config = dict(
    num_hidden_layers=14,
    hidden_size=256,
    n_experts=12,
    experts_per_token=1,
    d_expert=240,
    d_shared_expert=0,
    hidden_act='swiglu',
    moe_layers=[0, 1, 2, 3, 4, 5, 6, 7, 8, 9, 10, 11, 12, 13],
    router_score='softmax',
    normalize_top_k=False,
    routed_scale=3.46,
    balance_loss=0.00143,
    balance_bias=True,
    init_std_router=0.0297,
    lr_router=0.000489,
    num_attention_heads=4,
    num_key_value_heads=4,
    head_dim=64,
    vocab_size=11438,
    norm='rmsnorm',
    norm_place='pre',
    norm_eps=1e-06,
    positions='rope',
    rope_theta=5990.0,
    rope_fraction=1.0,
    qk_norm=False,
    attn_scale=0.125,
    tie_word_embeddings=False,
    parallel_block=False,
    init='normal',
    init_std_qkv=0.0338,
    init_std_o=0.0,
    init_std_up=0.0338,
    init_std_down=0.0,
    optimizer='soap_variant',
    learning_rate=0.00262,
    beta1=0.95,
    beta2=0.95,
    weight_decay=0.075,
    lr_head=0.00794,
    max_grad_norm=1.0,
    warmup_steps=200,
    schedule='wsd',
    decay_fraction=0.673,
    decay_shape='linear',
    final_lr_fraction=0.0,
    batch_tokens=65536,
    max_seq_len=512,
    doc_mask=False,
    train_tokens=632400000,
    max_steps=9650,
    dataset='wikipedia_en',
)
Below are experts of layer 7 (counted from 0) of a mixture-of-experts language model. Rows are named router (the router's row for the expert), gate (a neuron's input weights, with its number), up (a neuron's input weights, with its number) and show model dimensions 0-255. Each number is 500 + 25 x the weight over its row's rms, rounded and kept within 0 to 999. Numbers have three digits each.
Before each expert's rows: a language model's description of what the expert responds to; "gets" lists some tokens that make up at least twice as much of what it gets as of all text. This comes from a sample of Wikipedia text that the model never trained on. Tokens count by the router's weight.

# expert 6
It responds to: Middle pieces of names and technical words after an initial letter, like Saint-Casimir, Chastain, hydrocarbons, cope, plus table spaces.
gets: " ", "N", " that", "am", "ad", " round"
router:486514490492507525494514519448519555479490490522519520478526531522519472527524492487462496508521556557504503488467486504489497515479521512505452550516524516461526491499473515542492489486533450440495517471491492565504510496510514501484550472489468537459490522537499441503505509512501528486479519515469504502496466519529513524515460519506501506495549489500545475496533506539502458468499476515484488524482524480549498541494483444525501485506454504502480443525483510532517489511563502516518474494494502475483494526511473523463478470459513495501500483517529482525485503524464539505451475477516532510534506528477504518517488495505478512514453538522545502518500512532481531496477517538467561509449465537484517512482503536484473496526544502521504499516512496514497496522495492
gate0:463551486507469467460467513503561512486504526514472501477507466467473486473465473524494500468498495499464526485524508494481536497494539504493542510515461506509539501523482509495498515463471550515529497536476472448555492515527484555498472463475517470503460485514500493499520532500525455496470477481489474509511485456514479536471498487467480521509521522538490508530452483530499495513481502551479434537493495541504517520476500499511468478492524529491502501517469480474474482490521480481491503530498482501525492521513481454541483555521492553538483482499530555496498489488462500525491509482491494488481532550454470502536472497512526496491506567475460495514511477490510488530516509486501494506466501535510454465474542491537519485545509521518481531516529519494492511516510477
up0:524472494477474507513495526513477484579517483526501490483487525462507537526522519524456443526497517477475458499514424469508471467493483500509518502461520509471512492490537462511505473509521517456530492491539492521489515486515552519553511501503509470537475522477468509488524490488487550517483508498507487519503507505497512481548494473484473502520478519480507547460498525472541492475472519475515559493486501500538482508504491475493486486550502442509522491488499532489526495491473529503492506496524512544486522529511507493537478495489522479451487538500487482542509508500512519509466458507544472497472480455502535517475508483533518518479514521504507516499483524460492482525470512518522524521545550497475473462503526525480531573500520536513487542495477487541510502448479471
gate1:494549447453509446523500466465490515483512513547543550507517496522507523457475542453483493497480498487481482513501471483524534538505486498467500506508482509449513489452498510497467504465502464513506538559455498535504517520475483488506522563541523511512500470493544484540527532464504493476535434498503467519467535453494501498523489510501490476512500502498495490505525484486496535491496473502462480511499558499500521519521495515468512478508505514491483500499508484466468449468515501511489520472518505479525536483532458516498513479498457479495480510520499472519523481486455499511515474475534482523485474466475478518482518450453449472475494513499497507538480490522537515492525487526518489496486506452483490547495491492487552512529471548527496536537487506504458508512506480
up1:568485478548495482543470483492507509464498490534571514508492478522542525512466558506508504467488487461487496509470496540497503505529489529480504521483495465448497493483495477516451442448484530507511508517494505488500482483494500453518509504518481472482504502490532521505540523508503492488534483471506476522490529497513507489542510473483535484481486505496462501514512504454560524492529487494475520467473499497494512518526508502428517441485477480481491502463517500475522517501520516536468505480500507500472548457531437520499513476500464471534512501536521477482545503502483466515474494467526486500508483463462455491474495483521483478504522488496548489480484499500488474526512511516528495474530500453490502503507473480484478532500456552504503551504522538524461490459451499
gate2:465559464496520485493506533508532488483541502518497502482528506475475506502483482489531514473503486476526514449503515473524529458478523450501488517453476461520510498555506494448461489492505494514507545526495495546548542471535528499489516534508488537497506458498533469538501463448546523510469490473510466497471490479477491515525474470497499496488490510478515508498492486476549491480565444539474536504521516488516508519471471513501516473490517480428515467484517511535527498517511450476491555532528520538503535499457464513475513533495501509501488483467487472546510487498492477518488511510496485498522489513504483467510484475559541484471512518466519494532425503521516526509480489502487500514508506491524486474487484510510481477493495499503526487533512499487525489540538468
up2:510441506513523488537478473514483496542489442508470497553481488483551519474519457506481512543484510475487500498505483528460497510534517486505521441511547516488497497516509543510506483453488479491456476511552472491512488547486493536518468469482557517501488502515507561488493548516493511522515502529519532514490485492476508487487555514491482498506430491493459480527458522511516508494529488455489498489475509542451464518508484508433476481486528499515505471471503497514481509486476526496530462521421499498532507520544529512515490499477503518486520521475538483502497501442493517505502529477518476514453501521512463526517526525505479498480484454525516489514501471523529470462498437472489475509506482485491516496500491500534500514482490500459508495482462535510522493508501476
gate3:515529569528488453499500540490473471488444506476515509519552495487490491446483523493532483509489515538522476497546517490521508482499520479509452536514509517453484494482496469546529509487482484478497475561517495527451513501492485495479464530477562454495503445503516479546540513506481516483523486518525467471495507503511461477443479515498532491538494492500498508497548483523470462507483529489487485517511489486497506525523511506494520504475513504519523493458512504525438506514507514509539506465487513469474498486450471532512542480537491473490502507471480475501516491522484523522497504494500485511484499492554468510497513495530446470491511516528534527504547524524450510530499539495521550444564498541520489505502471516499511495513496461503512498510514517477489461485516475
up3:507496500522542503482533437502487493525519465507556439488486457501503505499558488482493444465517506500548498535503500481501535482514456489512475502475502493488516540476504494463483497490478461506458487507505524470516514472492523548499537441505497457480475513539514510495511457520467471512475510437511525477499519514526479481519528496505493495522466529486467515519550487520503490493484492494480537502513491526479509515483489511521454503490529499495529524452491475548492495460482456520463491504481483436520512500525470475548502525503499485503477532486558485530550501516423497509520552513510481476492494530525504471501513464516520496489479441466501513466506508497475500492480499486510487468471521502522466520502500451487506467488520481469491473500548523484479528503497510
gate4:465501454486484513514519517502479472473498450505513539543486474497487430498489487497503474525494478506491488556541502458484539479498544501444476474512474522509503470515501473511526524500495510524583538507488521538511469520490514503524528518493481497471529488487495464483489493461504568502503560493512464489524511522496493504533478501507495474519489456484525506495484472499469510462517527531473478502498460528462468523500492494469511517489543554484514522483535497522494506523473508475497501504456566484504496484513453534508480516522504493512489496502477464532519490510492457545493458522494548497526507480497454492509503484483491445508531523515517516497517494457463517518530504475515527508531545548523513489490500542444494485530506511488516521535527470484489524518532503
up4:516513482504503472497492480486495529543446546483436472499474492520492568497474525477508554487457524505542536505445493515505523521465512486525531471533518473517466474499496496467485504485462518487478461533491494451514494534507491487477495497458511477556513545501456508514523540536530449548490493499497541540436468511490501482527530492544496458470505550512496503487500482510522488476464491485541502509489497506472532555474539522504470534501508466468492497513524530447516484500512468533504512513515522508483539486508532458474513470536471524490497534490497536491503503480502502481513484511506454492485484518484508486493505503491506526505477480520464507501499505545530477482467539494497471496483475468483480496520504477518506499507494535492482449456517535487479488501466497
gate5:491515546493489475483506495520556504508456496522485516529526489527555505502511533491544528498498493541471497466510492479529494472490474469477474524491537495482502495472494513494537494539529476493447502502529531540479521489525512447492488483524525518512465422457495475493473512476523516448519482455478513521493532496496491527523519528496532472498492500489471522500514494489494506532517504527512477517527489508483500549507483521519519475527468488487470506482512467484491467527536518502487536513467487484478471501493469491482492539537501524460469434493488481534447486516518473473492531524496462502515530501527557518467443519517468487490421515525521509501467514525521500508469493520499542496495472542534513498481519498451557533492483498481507502490485474463486499464477513
up5:512505537543515497520480520489484509452501520470525440479506495468507513482521457524494503520453511449467527527471502500475498479495524515501513486531493503465490479522487512466522491498454516483490537511540519505556501520536521470525520489486529541479511470482502449495502475489540528453529521481520489531538505482510494484540478520510477493466488492526458495490527488521526497530520452544496483510494495504468484505472509475508504482437466508449442486488486492499507492494508472470494518479477515444477452512532505490505473500504432492495470486559490507509457492447495461503524528493522510552457521476496540507474473519520490483508458482486498471483471480525482500496495508504497508488490481539541510477493449482474522487501525551471494543522474485498487549487500473

# expert 1
It responds to: Infobox field names and biographical verbs such as born, married, died, Country, Apps, FW, often at line start after a dash.
gets: "-", "|", "ed", " –", " Country", " born"
router:500516501496531512526513450461520503548520498516444506478511494548496472464475500482480490433514500485466495478473477520493498502485518496476511499523520448495437563488464498505449454493490506485481522505546513500529562513548523485528476473433473512505501507517489459495511512523503495506452492468464506481523467499518510497474516508465490494467487529511477488499459527482505460476491504510429482446489471495450517461493498486467484455531518454472498488507501488470492481470518507483538517514480522534496509552538505497479495516483469469524493491543525515520464502480499522512521504515524534497443470506487516497479486510522488456518482504476484470525512489516540501470492472465497452516501498530529490506516523487493557496513500514483453500515484522495499520475500507
gate0:469545506485514467487553513535507464536481481497492545494557490519548433489503547537557476497477430451512513477509512476508478523497558453507467449459509530523521486496500494490519526479528499515496493494489484484531520485506508540492466516489508500524477506473559469469496462479554494490544474512522482486507479508471511473491572455525492490513492500473487499553498501479507495504530500433491481516495505475494512495514508479541511469481539509472478498475495486535487500467539514492476521499502532468495481479525488488503523497502508491513465487516489520481518481526537525524511496471517515467510475502555488503454468488496437514498496514490451517487476502493499468503516506448504478492516499521502476479516491495496517529498480528480458511514485492480547514480471478
up0:497469432487466505503460493499493534494500515464518503521496456496451506488485430491480527493488550509506468527525472485507535484521485542500548520526514476493434462470473501503505441495488481465501536488485505505474463535495483489514479516503477532504545549478463519533514533527470545550451538494473482519488496503506527537496464520503489514489494477495527510463497474521516492480495486572529487478486505521520461470535488521480505515497476483509535476487454505462491492501489500494516509465487496519512494529493529483500493502504485498493530493470482476510492500482501477461503491515515476502479507476428470508488539521518558508493528470500513482503525490487511539486512491540507519498499509475475524513507498510473490484529496450544555479474500541529479532522538556
gate1:502522508487523527512459511521504465466520517565539514521524508493511473509480548467564457496529488510501517523500486518516538522489489468512498480483542503499527493488517488493522520507529482477477502484511477447472523458472497447508494517462505493495489468490540519464521486487506495483525496506496475529491505495542513511493474509503534505538474573500529519465509523519495452459503502551510538527508476462502525506514461512482508508504507523545542480480510558487478503541491515517525538500466503514457500515509481523495515481524488487492473533460480513531512486470523536499509547470483520487475550526520529511461543482474493502484515518517522478520530468487545538498496518509478475493469521519490552559513504534529470491487509476472498457482511463461505455545489493
up1:500506529495546489482483501497502534485531524527539505537469508514461496469500498501522452510529477494484496495445523489509509491487497483500458484472547433436497479482523510499492496537527466466466493534529517469491501470489507501527500501465514482492479532497499488464479503522474465536550487512470492535499517499529469487463509506511492472548519587549477500499498511516538487503484556489502507514491539553512521538521505474518506467508471485471504522469468571498496530532512512542484540494447477563547478511510503470474516507519498507491498503487515498496502507503483526509471489508459489467482497551518474519478497530467470524481507505505501522500517464523508528462496496447492476522570508523512524526519479479499518476477481525495480485499495501472494488517516475
gate2:484520491446474498517489498461496503488458506498514483505507467527436442489484520539548496514486496465480563493489541488518519504506556495516500522541480466491467489482516474508517514460493478515527502526463472533511531476506538430518469481478533515458508480520457503514478506525545495509450497548513484478514519478475532530488486467496527514503459509488477519460487516499467480504499517564518499491500490487540487492523494508512499480491512466473523459508514516509483510510489511516485473517472510509499460492467522498538521525512478495496473472513469498532465479509501497467503537519507494551495535515523468482523442510491571550513461484495497511506506526447518499518500461472495489524488479540485527516486526479481531532497514490472512523513483499479490534522502435
up2:516517533552529520454524483515480533466520487513529509511510472503540509499514475480491509491492470524503467514509469532488473468468452503471476496462502552517502514479535504516497507511502545491449517493528493499533514527512446577511511512510476485523505505470519515470495510464500517483525475476499518521476480500471475490483540560509473464468524489534511482513509508476506507485472478458477490505504493510468508504491474497494515517491526521486497530488472485545452480466506447478529514487547496512499528476528487487464497528491513470485527488494540479475508504496525536529501470505520520426477502516488531517545538469518440444477493514475474503516514478562490480492512512458503510455509500471499483517517440488501493484501491468546503497512527511462527493469469550
gate3:501465499461476497501542497531476497505509461493474503469557521535495477462537513501481499495509468483480444489470535528528492479503521427472511477486468479498479534499493512537536469485489480473513497523468501467493540479502493471557450488516479510494509507483495456502501512514511499480467502497481498535503455468503502498498512502509551531521491495495521570436493503474463516453564491513484508504526507505539482520524483567493512502516521492504490493529460491494510497519496493501507502550465481561520486467509477524504500492547504499521536496537502496524503474514487478533492512510509495576498475470502475517503504474482500532466495495452519496516549489527500515518528510496498502542454475504516515510486483505485540549528505444486522477523470486479462519500474479
up3:465462533451491496547517496506473520551510476507485482456508517510535523474514512480475497483488522449533525513457520543523512503498522452513521540467530485500473529518493504510505465505537502506470516492463486492500522491455495453523477484500458499488479532521538449479483495491472472491489491499526498548475489495523462520546501525500535494504502493485494526480514527486483515473557456499441512457516488481472490525455493541476469468479526471497501470513482507515499502525488461533516531509515467504502523483496485513519523461488511516529552509536552495524504504544506464461480453535477506514535503494500476488492513508530538532484527518489535498548517499535484543497480530507524504518481488467500518520507480563519521518527462489500516502530471493469463520488550493
gate4:536524478517460487500466483513509490518529453514496504497494476504548447501505519474511524482541457512489475491520553492510442509490492465451491496458529540478525533461548482486505516517461496511489468514510498508521502491489475496500543497442520507456467478504509520441520489500514474530454533514524555488502508496449543523487493532498452520503506504515544527508525489503507508471451498496447456493534472555510488491461495486506496438543521470497490553458511496478498506515526534476495533505494469527496499490474471486500528517488487516520497474478506494489550485499484499524490516530471479521481477442528505456518487481524502486507507507553472501524445491528464478470527493494521528481501479496489521499525500500484489494483474455475514521482513480471470489496494495
up4:454517504482531512463499511504501490519458577479481497488489490528477503474524494504499466497499526494507489495488483502502554437491510527550486481538508479532478492492487476563495539521505544515496532496465476516486501524499499503489459488562512515513500509493487454527457526498555546479513451556526474528464452497539474449509485477497502500499521517493456502492486476533493501529523498498561476498492480497534517503504519488488489510436505479502498487501485491524504498481458445508530492501481473444497510517506534514527486498524500473496521544490513497517459507482492500477511547496514507446509524538448492504505504549533458500492539484483529471486529546474528525505479509510487498543526502449482512494492470514535466499475490522478508476502517503503479486531487510
gate5:510503521476529521473481531483504543471516482502498493508500505478505526491519496526484462507556470541515469498498503475519505488499493476510479493544498486504499500485515451453513511518542437502475497556500524473520522497508535481474499503469448553515476506465450491490493481516495519497467500517461572494537534482504494485493513518479500520515517529484474518464505501489531467457479512539451496483540493489508475497531504496499543474473546495509488479428521519493510491497529479534482523526511527486535509480461461517482521542543505468488466514466474504498533487517544485502507505496548487496472512512534484466471509506485545483503467513492525502471486445530504493492531477531503464517476526537468469473467496531462517497542480506461528505544511508469509526509535462
up5:488485435525523507503523510513504480523512493505537521500517502506451523494517505530516520542462535493491503507504572529486486500500525503455536495489501484505458524488521528506478516493520533517497536516507494548487455509491478507530479484518550425468460498541514463494510523480531523505541529527520510503497489505509531464535480466526504446486505483473515515513520471496450493481515514487565478505479523498475506477512469496491519507506507527497523523535486490474435519482477474487487496505461477496491478530523527515528488508484527511493519505518544449535510502487439492498461525465503513523539532470484540518542491501507442509492497526490481491520504576513522506526466530455500548476484515474503525513488495516493484483509513512494485507508522458554465479489522515

# expert 4
It responds to: Kinship nouns, pronouns and determiners in plot summaries and life stories, such as father, wife, his way, We.
gets: "s", " \"", " a", " his", " an", " to"
router:517509517522524463520498507487507499500489480476505514432487496500509511496513512519434485455485524500538531549464504472508490544485547478531488495518499494512478518499506527490480485530553532489531460509493509510473519530462473505490494455519520560454517543482487519479487478534530481478498480509456508454517489519549457493538482488500453494518484506475477479507510507477487517503447472486521494458473478512527489481491475524484534492496492484479503507532513472460471487517478480500519468478526495468472505491465490538463462576504509477480483494507538533498509492482477535484476510465506515499504519501498509454523493548475537461486535521484518481528490450527469450477482490480490509532504490467490505516510512456536546437471468501514498530526474511511514483494516490
gate0:511488538505496475492457456514505495533494516502511499510512476536531494485550539454497457519502513521482507448520533488526496484446471516501503490478499549554539509444501481491562506509504511533509499518544517492518508483537526485502519483510467505536520538492502508487444478479522483456480448509486468522490519502517539490438505499510545494546509500472516505515499473525524485492490485489443530499520511501470483534528524524518532496498524471439494508491469473473459544517474521510476517498546525508554543472520510518507493515498501485513515569519510525489498497492492492481509503542496503495486542496483461537511501503486439466498479445483493509483514497483528490532475493483504481544503535486478504536511488464473497503444508515476495544508479474496481496496505487
up0:504510528525501529505477554488518505502501457480480480451475510523468484530506463511532515455497491504504477491483519549512502509528519493506526491553507501525472510496510517516475465522490485520517468511488486485529546460465482540480496496516523442529511544479494535513513495502530509524500561493563485439490490490494504485441503460483477522528469508495534480492487470514518506483450422522486526504492526487478512512527505512531443512547513509491502504518500491495498517500525537486512477520521449484509442508514475504481543480488497514497491529511469448522482510522466519503480510459450480521539498495476506445493546475528490553492476473485516500525485486508491506508525520490519518465457538494549523466486501510497543481500496473487455511499516528525495497506477476
gate1:514514511457529467523499526529493505492518532458494486498521465469511432492461514529493552503513496519553471520476507480499483493496525543497474512530488476481531465455439520492474511501516518520512450525506489489507512536481478483506481504543487501502505502456511490507509518482516495519522506470471483464538521476476501513553494484471503501544498485447503489525524513471456505491527540487511495478526507488517472463508487536541555504483553490461489512498488447468508503535441487509498433474506523456484519495495484515522495529545505516468481549505509505495503484493512565499478483528527461483495500515521493490488493513501495453491513465439486503494485501463538483518505514476507515491505490549478486512528510498520521512465516449470526536527524484463520503506550480
up1:526514514489487507502512517540494501494546514453502521489512450494525459483504533509521568484516561476555489545485494527480454510499484508498502518516499453475495508475459536456473468491507506503486464575499497454490512499450455482516463509531504504488499478503515514489519518502511509544506502456498537467542493475498539503558518518497514494513495468462488469530492532492455481497518554505536475493528499510506490519478493535507540496484524510490500517488499475463528471488466477492514479458503506474493523494504450510514500515487492499449494539530536469514465482498469534511467479516482486482511551482493476508477498509497479476522510533457492508502502492482539474494489500507496474456509474540436477500493498528491502524502481476444530537506530482479504500471536543
gate2:487562525543537514428492538483476527490500498484536505554525512526498548506488471490504529536510496523516501522522519509495489456527503481506503451524507554534454502510479467518514522493457512536501511545512472487491479473497514490481489433484470480523503527480516482471494504499476506542505454532497509515508498472510528485547489475501531520494534513481514486505488520536491485523495486504507454488517486491529554544507466545508527499501490531501459507443528486492463526515491494501519522515450547479524555526526466523485518499517466505501508553479495477503511487487504527487527514530519471529506501499514534527501576513492542472507510478484520518501471522497505532494514541514490493525464523541514483486522524484514516477504476521498554461465493482492522517528474504
up2:553533484492536457487524492482483500486482468488524508560492546521520529520516455485512511506530513495491545506476532504471493548482485526510500496489529507486445496508452489470522498503505491506505479482475477468468519501542482527532503466525464482494494555477475494488501504492481534542470487507495514454515497505453491491475522506501562491478519495475500493511487506493509494524501537506493485461504473472526529495501496562513479446503505493530462514471517479485503505515528524533517472507541524458492500493516452540483519484515515569427495476508498483494520507453485486511530513541513527494491468501481526509494511517497528462500512498479513534475470494478514501546490484537496470480477515547509501541524542479462538472444488503541541494469518513520499478531477458
gate3:481521487487476514476513545494493513468512458526530480480501500509520503485559543529497467501514513539542538505489511474530530484522524460505473522505500519449516472453479503515486447448500490512494474539453504528491461497498504464492509474470546484494524490505488472498533506436513498545493500500494493514504507433481560511509500483485501508510465475491526525502495512463495482453453503485483510491486481507483490511485441518507512494533526503476532510496566465460501533495510507503498514494498507494498539502440474541519461532501468498471508507472533511465517486472533513523486532486458469520476494509493503475475547487510455463449523520502497471504526532481542481495495503508512507503503523454541489506498504496452540542480470481510534525528503501485518495482510452
up3:505512483462545496495501524494484558492497465515549461466513478493492520477509524483535438485481508542524550481480503468499521520515467480507497528485480494491538505474476525545519511486537522490519456528503517506485474505499498485502515516490501486515540493487495463468517497459533470523520503540472494472505518428500499548495541494527511523497497455510533508528538481508491458487454510534515500502460499493478453492550462530523527562488511510496470519517481468468515543499495478498507487452466530468494505497446506531498502557508497548470530480445515484492509504475490519491468526535448491518519477513492506491496544502489485496491535513474499480535558492473511458488507498497492504515512464504518530518517447504488538488495508493503512503532498499453519516513529529
gate4:481493508540515478473522526471472512526493451499510481486478507512463492518503511547551515528476461497496454482495472472518470515493512479488505484484510486482462483471478509549507481478547526510535492546503465537512525488515507487482503444480512515522462540508484500445498505482511516514476502450556484461491454468495505527523457525528520543488489496490514525505498454522530494439547485469540477483517508480463467508489510480530508452498501438501492540482507473476489531440509490487485505507505513503527496520514495511493461518527483507443503519555524451529488496542509461477522499515496479516489507464476462527530507476481498482507545497534515488474478472540538466505437496510534513497461507515500497453507506509484492504498516494467499484526529495494514525505488507
up4:543477485500509503500481502506511477477540505521490538465515493488499489522530509513482480520495555499532548502510489498483524497491474579469505529494501488493514466482533528487468496526539461499497505495498521505500477463484510486516492502456504416499507495511505516526452499484523538497491490479490486475514474497498467498513559467488468483501511539487461521511508497492477514509493538460473498541516473515509504472516549510539523526475529477527512521508532509507445512534507525550523512490484518498475465483511480521488485477490480472470478492522481522522499506501498487511514463465490535460505546478533473459449509460534462508512490552467466524448506493515524525547527473468513444520496526502515531480490491497524455490497466535501516486530477553550541507491510473
gate5:477534505499507466511512538469515507513546488487506519459518478488524493463505537501503509468508551523564536525484524505515510488530494465502475528485512533463522496473520526487504516508518450505543467476483493500489454481505495517483495506527527471481535520537474493463537496496508525488502517500474523484489482491496545541524509514504459464494467488502539518484532493497485506464496495476546538514540492525473456527486485531522496510466491536482547518518501474496442510510490479534486476496522465489470494508471536553530494522489473480464490505491489523517548490480542518541461498511471460476515490490514486448521448525472506486486530507504495481525508502475502483458492501469467539542484509473443484540465485526497496465520503512512533484518489539478515505512563447
up5:494533519477506496519551501495524533509513487494505489480523489495505505488527508497503506508499548513509507506469523505505513507523506477510485500498513528467482456481515527513486492448517440482525465505491500515469535462529483533487503493507491486457497507497502505458542532464490476482551461484462561489489528499502517515524523519494447478538500490517517511467508496498502496483478487509537497508547509536491499520509425542479482466482457502521495532508497476480471507519495441510520483499509493483489485474471524531501490514448510471450481508512468513505551492490557523544471514521480504487502469448515472475502459519474536468470536506504515508492513481465489485476466522501481479540501502520446513510489504473490505477542521537512517527513467532455585486490559461

# expert 0
It responds to: Digits, percent signs, dashes, pipes and line breaks in tables, scores and infobox lists; also early word pieces after b/B.
gets: "\n", ",", "3", "%", "–", "The"
router:491488490487536488489545515476453481525566458503515444514498532445466533537476488484520492478510500465516549481509528492485451538506486500467505502476495490507538577547512515465503503505436511517499486456478490484489476514470552511502495476517523496513500478496524549504511523530467497487521513486540524493488518478500478497482509503519537552533466557471525513523526508516520545511484513506539509499493517492478482488539513477497455537494524499517498513514527515487543483482481509482526477514510508496501489491557485485561504528550502508490473538485508493466506514502544464500516562508517480482507472509511515453498521486519474447503508515517509473476536497498496491533536544476533518478513501478497500521505544470453507496476479473475497507478527489489486468494487511
gate1:535569472509472510508501502490495456502480509476528453500510474478515467466525519529489509493500485519464524522481512506528525506519513520530516464526486474464523488513508491544539494540495513472497513506495436492490507525505500476551469482472479467516505475494526481517512473467492559478534529510512513513527507500488500469532516478484538465505477498488501470487576518537491487467513557536531488502487495489516480469553546519522534490489532470485467486462485523453477495503513450477472493495491537506498464502473500512532482529533512513447478466487497511509535487530464448535489492479488464517520446518500514516489527499512536496473488470479521486482512481479527513496498525550508505476510510499536487465479509510511476536480522434487515475527531500470492498539459499
up1:524521529483519487525507501487496493481514519488538495532464459476490506487506491534504480486475484542520492543517510493502507504514517506507551409529506466466543496484523454475481505504499462491497493500519525530484474467544518550452508491512483502506480519497466493475516505522520477465503523467482478575468519517542508448546510517500515504535546469497510501540487495471514519464482494474512499483502488517514554489475515465515497533496485534499532492500521478507509513472496497518471492544451563471493508499522520529490506532476494500506491474519501437490490501500482467537486463472484518476470456511521527491478517505511518525512539442489501533503505436489490468551466515487516493499471484504439560516540477485503490483520497520508496507521512544507486515492521505
gate2:498485480489500524489498496521533489479488485469494457542515514539493500509501496521538532525517481488505474517506526475525520505496533495526493450478486448503465500514495497513522532468477502469462466529515502454521503466505503461530490497495503456546477498451521516489474515490497484485484473535545514488502546451425482493480486535552469544526507486465504534484476444549477503517515526497544501503524508481495504486501506535467497500497479465570468483502504543476468513482524492473512507472493489482520460471520540538503536559566474524498502464495505503516520491498505513535529513495535494524486488525549510523474529550499501500468504482486507522471479532480494527494504476521498514505485493540529504569484526530465501491490500476509488498484535464473520522528482496
up2:511506479493514519477519545479516525504493517522494502491502504469485471473458473476493526543492500480471532499502491523483481501507510472467526515497496532485570518496523512484490503524510494467494526467477502541463508556509499497519511560488504509484529467531509488531507518438495452520498506448501554519473544482496498566513492507488509505508493503489477501517557480524499502481462495488498482512500490526520493489530501531533514510492547538499466530470499513521472478484463468529494446518513483488525587521499482502545567510508523489477462523491510533478517498505496504475492500496508491498523508455549533483501468456456517456527524520530496479509469483525487495511496520522521473480511501439518495496487503452486486482500469509506522541549488526536525476552510475
gate3:544538443509513479523496459493497501535545529519518514517513516477455507503464428487515503526489449525497522521497524542494542471483513503512469513508466507522514520526515541506508506486522539560498500504529464540532519497509493470510506469509502533493502504512437528493469532484483491485491517459483446482513543526466551577485505514517487530518477521483515480496483513531488497528537506483501460478515540522475547521466504512486512523538531496522473483448521465505486501473476454512494527489518484499505488460510504516538525572514530475476505479472478451502499492483496511486496506506511494497519520484499489499489521491476509493474487522529506529522550491512560503510463481451493528501497510489480496513456474485495513519505493519518472544513537533477523498479527496
up3:482533493494493457507498439474483496500530511486538535465516476497483521499470448469496506500474485523502525519502499511496490482504512530512456474530513516519528499493483522512503497533500537540543494526505461528536519493534505511511492438507466521521540528480479470510484504524487457472438527451488460487491515488446525558511508515463510539500485511516524504501516535492483521483517494508482489489513517524482500494512496452504458496491535463541495479482533459535525495485480502500478517524488471547478505508476478459518552550504472535457502475541498485457481501502506467484495512488509503484526484495523549464528524522472529439477472539513538458506505502470525520557509498461505518467490502469476490472465505519507539491547504513468485475512526489500506486537492483
gate4:498471520475479491507479484526523522511504440499467488502501523512484514501465478474509484475502484529551523521492512489513496505505451514475487522521513508481490506462538548547489498511511470509479532491472452504473537486477519489496498519546552535554432521543494521505464482525495524545490535508487474527462447507445475505488431467505539467473461492507531522484528424493496491497496477479469507490519541474492510503488503531497513481533490492525491499465492459460460510490512523493509497478494480469506492512488491514516513509526501526462473519471498568466515487499456513530499502518515523535504445504452471539500492499526491478493514508466498493505456525538518492467498483457491489490484478472520537545506488501485494483529473484491477522519475519500485522529539495
up4:500501508523479483485544538457499539437525481487503494548553543478507516475504480524513494481506526516506474517485546528516485496511472490540462498483500525530509481555487519539530525500465451527517499477461540467527535482472489489502545501480483519468503507479511494513489452504490511492501487484517493464501513515469527496489494487520555544471439477481534522492478493473511466487503533486552493545536497525496507492466493497516522527484501501528513518459494508475511525532439523492492527497503513495456494470497517504515542517504457531471477544496479481485510501524498522497517566502496505539493483514515509502484502485535473509483470543509506508493468540450502522494548521502497550483489469544520455505519457536456490503513475479515506488487504500517485535545535477
gate5:486511463471511523500497520514527456501486525508524484502478480464465480521491487469488505523481501495497489485520515498499459520508546497441527535556478486474512457547488514491502499483447504504492500482474497557502473506566515488492493555518527495452521505441523500475523548491509503461476518470492496501495519459499527527466488471510509502531508514500489501484495518527485470495528514496492484522514537517498532533512498470502499508456511570500489490476548506548497495487491499537479505523447488515495567506526504521515455465525467481494479483544472540533494484477519482480477499479505498469502507488546483505481536472518479465521457506494508521495515494511511554484489501513512502546544522443478513553494499525511451494498478524518514506506518423473488519509503525
up5:493485502507540500515486487527506492494493496488509526493523495517466447503493514453505510478531494477471499533486501517478513445475485467504455456490506497547527482490518483525511489497503529529498526517578454499440514488466508519458526480532487537525527496510539489496484457496475488506442487534527463514543498488462502514492444548471518526464503469485520485525476481506490519518522508498511510505477510476502486463463487501465500498523558503487518527506471499489492512540511536481542507480535525493518482510494514508470477459522478450513521477506533494498493502516514487460470472533483478525450473512493503494457473526502482526488559524531485490512504550480427470499502486566467527511508475501497458481492511479504533491484455490485516522485509501489507475445505477
gate6:527498495472460532439505521534508482474496501516461499545508518459543510460469481501496503497486484499494512482528511460514499529496544510461471516484459510472533502529496506472508492525460503511469449509511481508489466486478491525509485501510483506486503464515463514477493453498463527529489513501533475503467472487484467533514508508553516463483461497500500483475480518502509469469488519499505525488499509517477500542515517502539497514484542511511489519490514536463486497485489534506465480454472531532478480488519523447531504500534550483443505481497518527492525475506505445491483518438506484492494496540532473474528507489549469496462481519489511475475527543537531542463531529485523541478445530498490472497457518493496471496487450489470459544498499454501522497501500462
up6:483507462483528519446520504512497514485509486464536541493492474469494477521522533468494509509505488503509543511520515490496482489507490492463511528447506494494515495493497502496532454508476477490534488485493487517539477535511508485510518487491509526509565511448503533488493507502502580521539502495479508494469525536486505523462518520560553457496498481538514488465474464523476471478489495478475546530490477487494498505495524522495479580474541504469472531515521528471511479548487522531452480490555490518460484470508480459501511504494549503491470494465492504489493490501517511489471537473520532489492487509489524483500540505502478460488511492511540493504540527550499473451490523482491521482492499491481495543492517513495502506530430507487550530500463531476501475523540537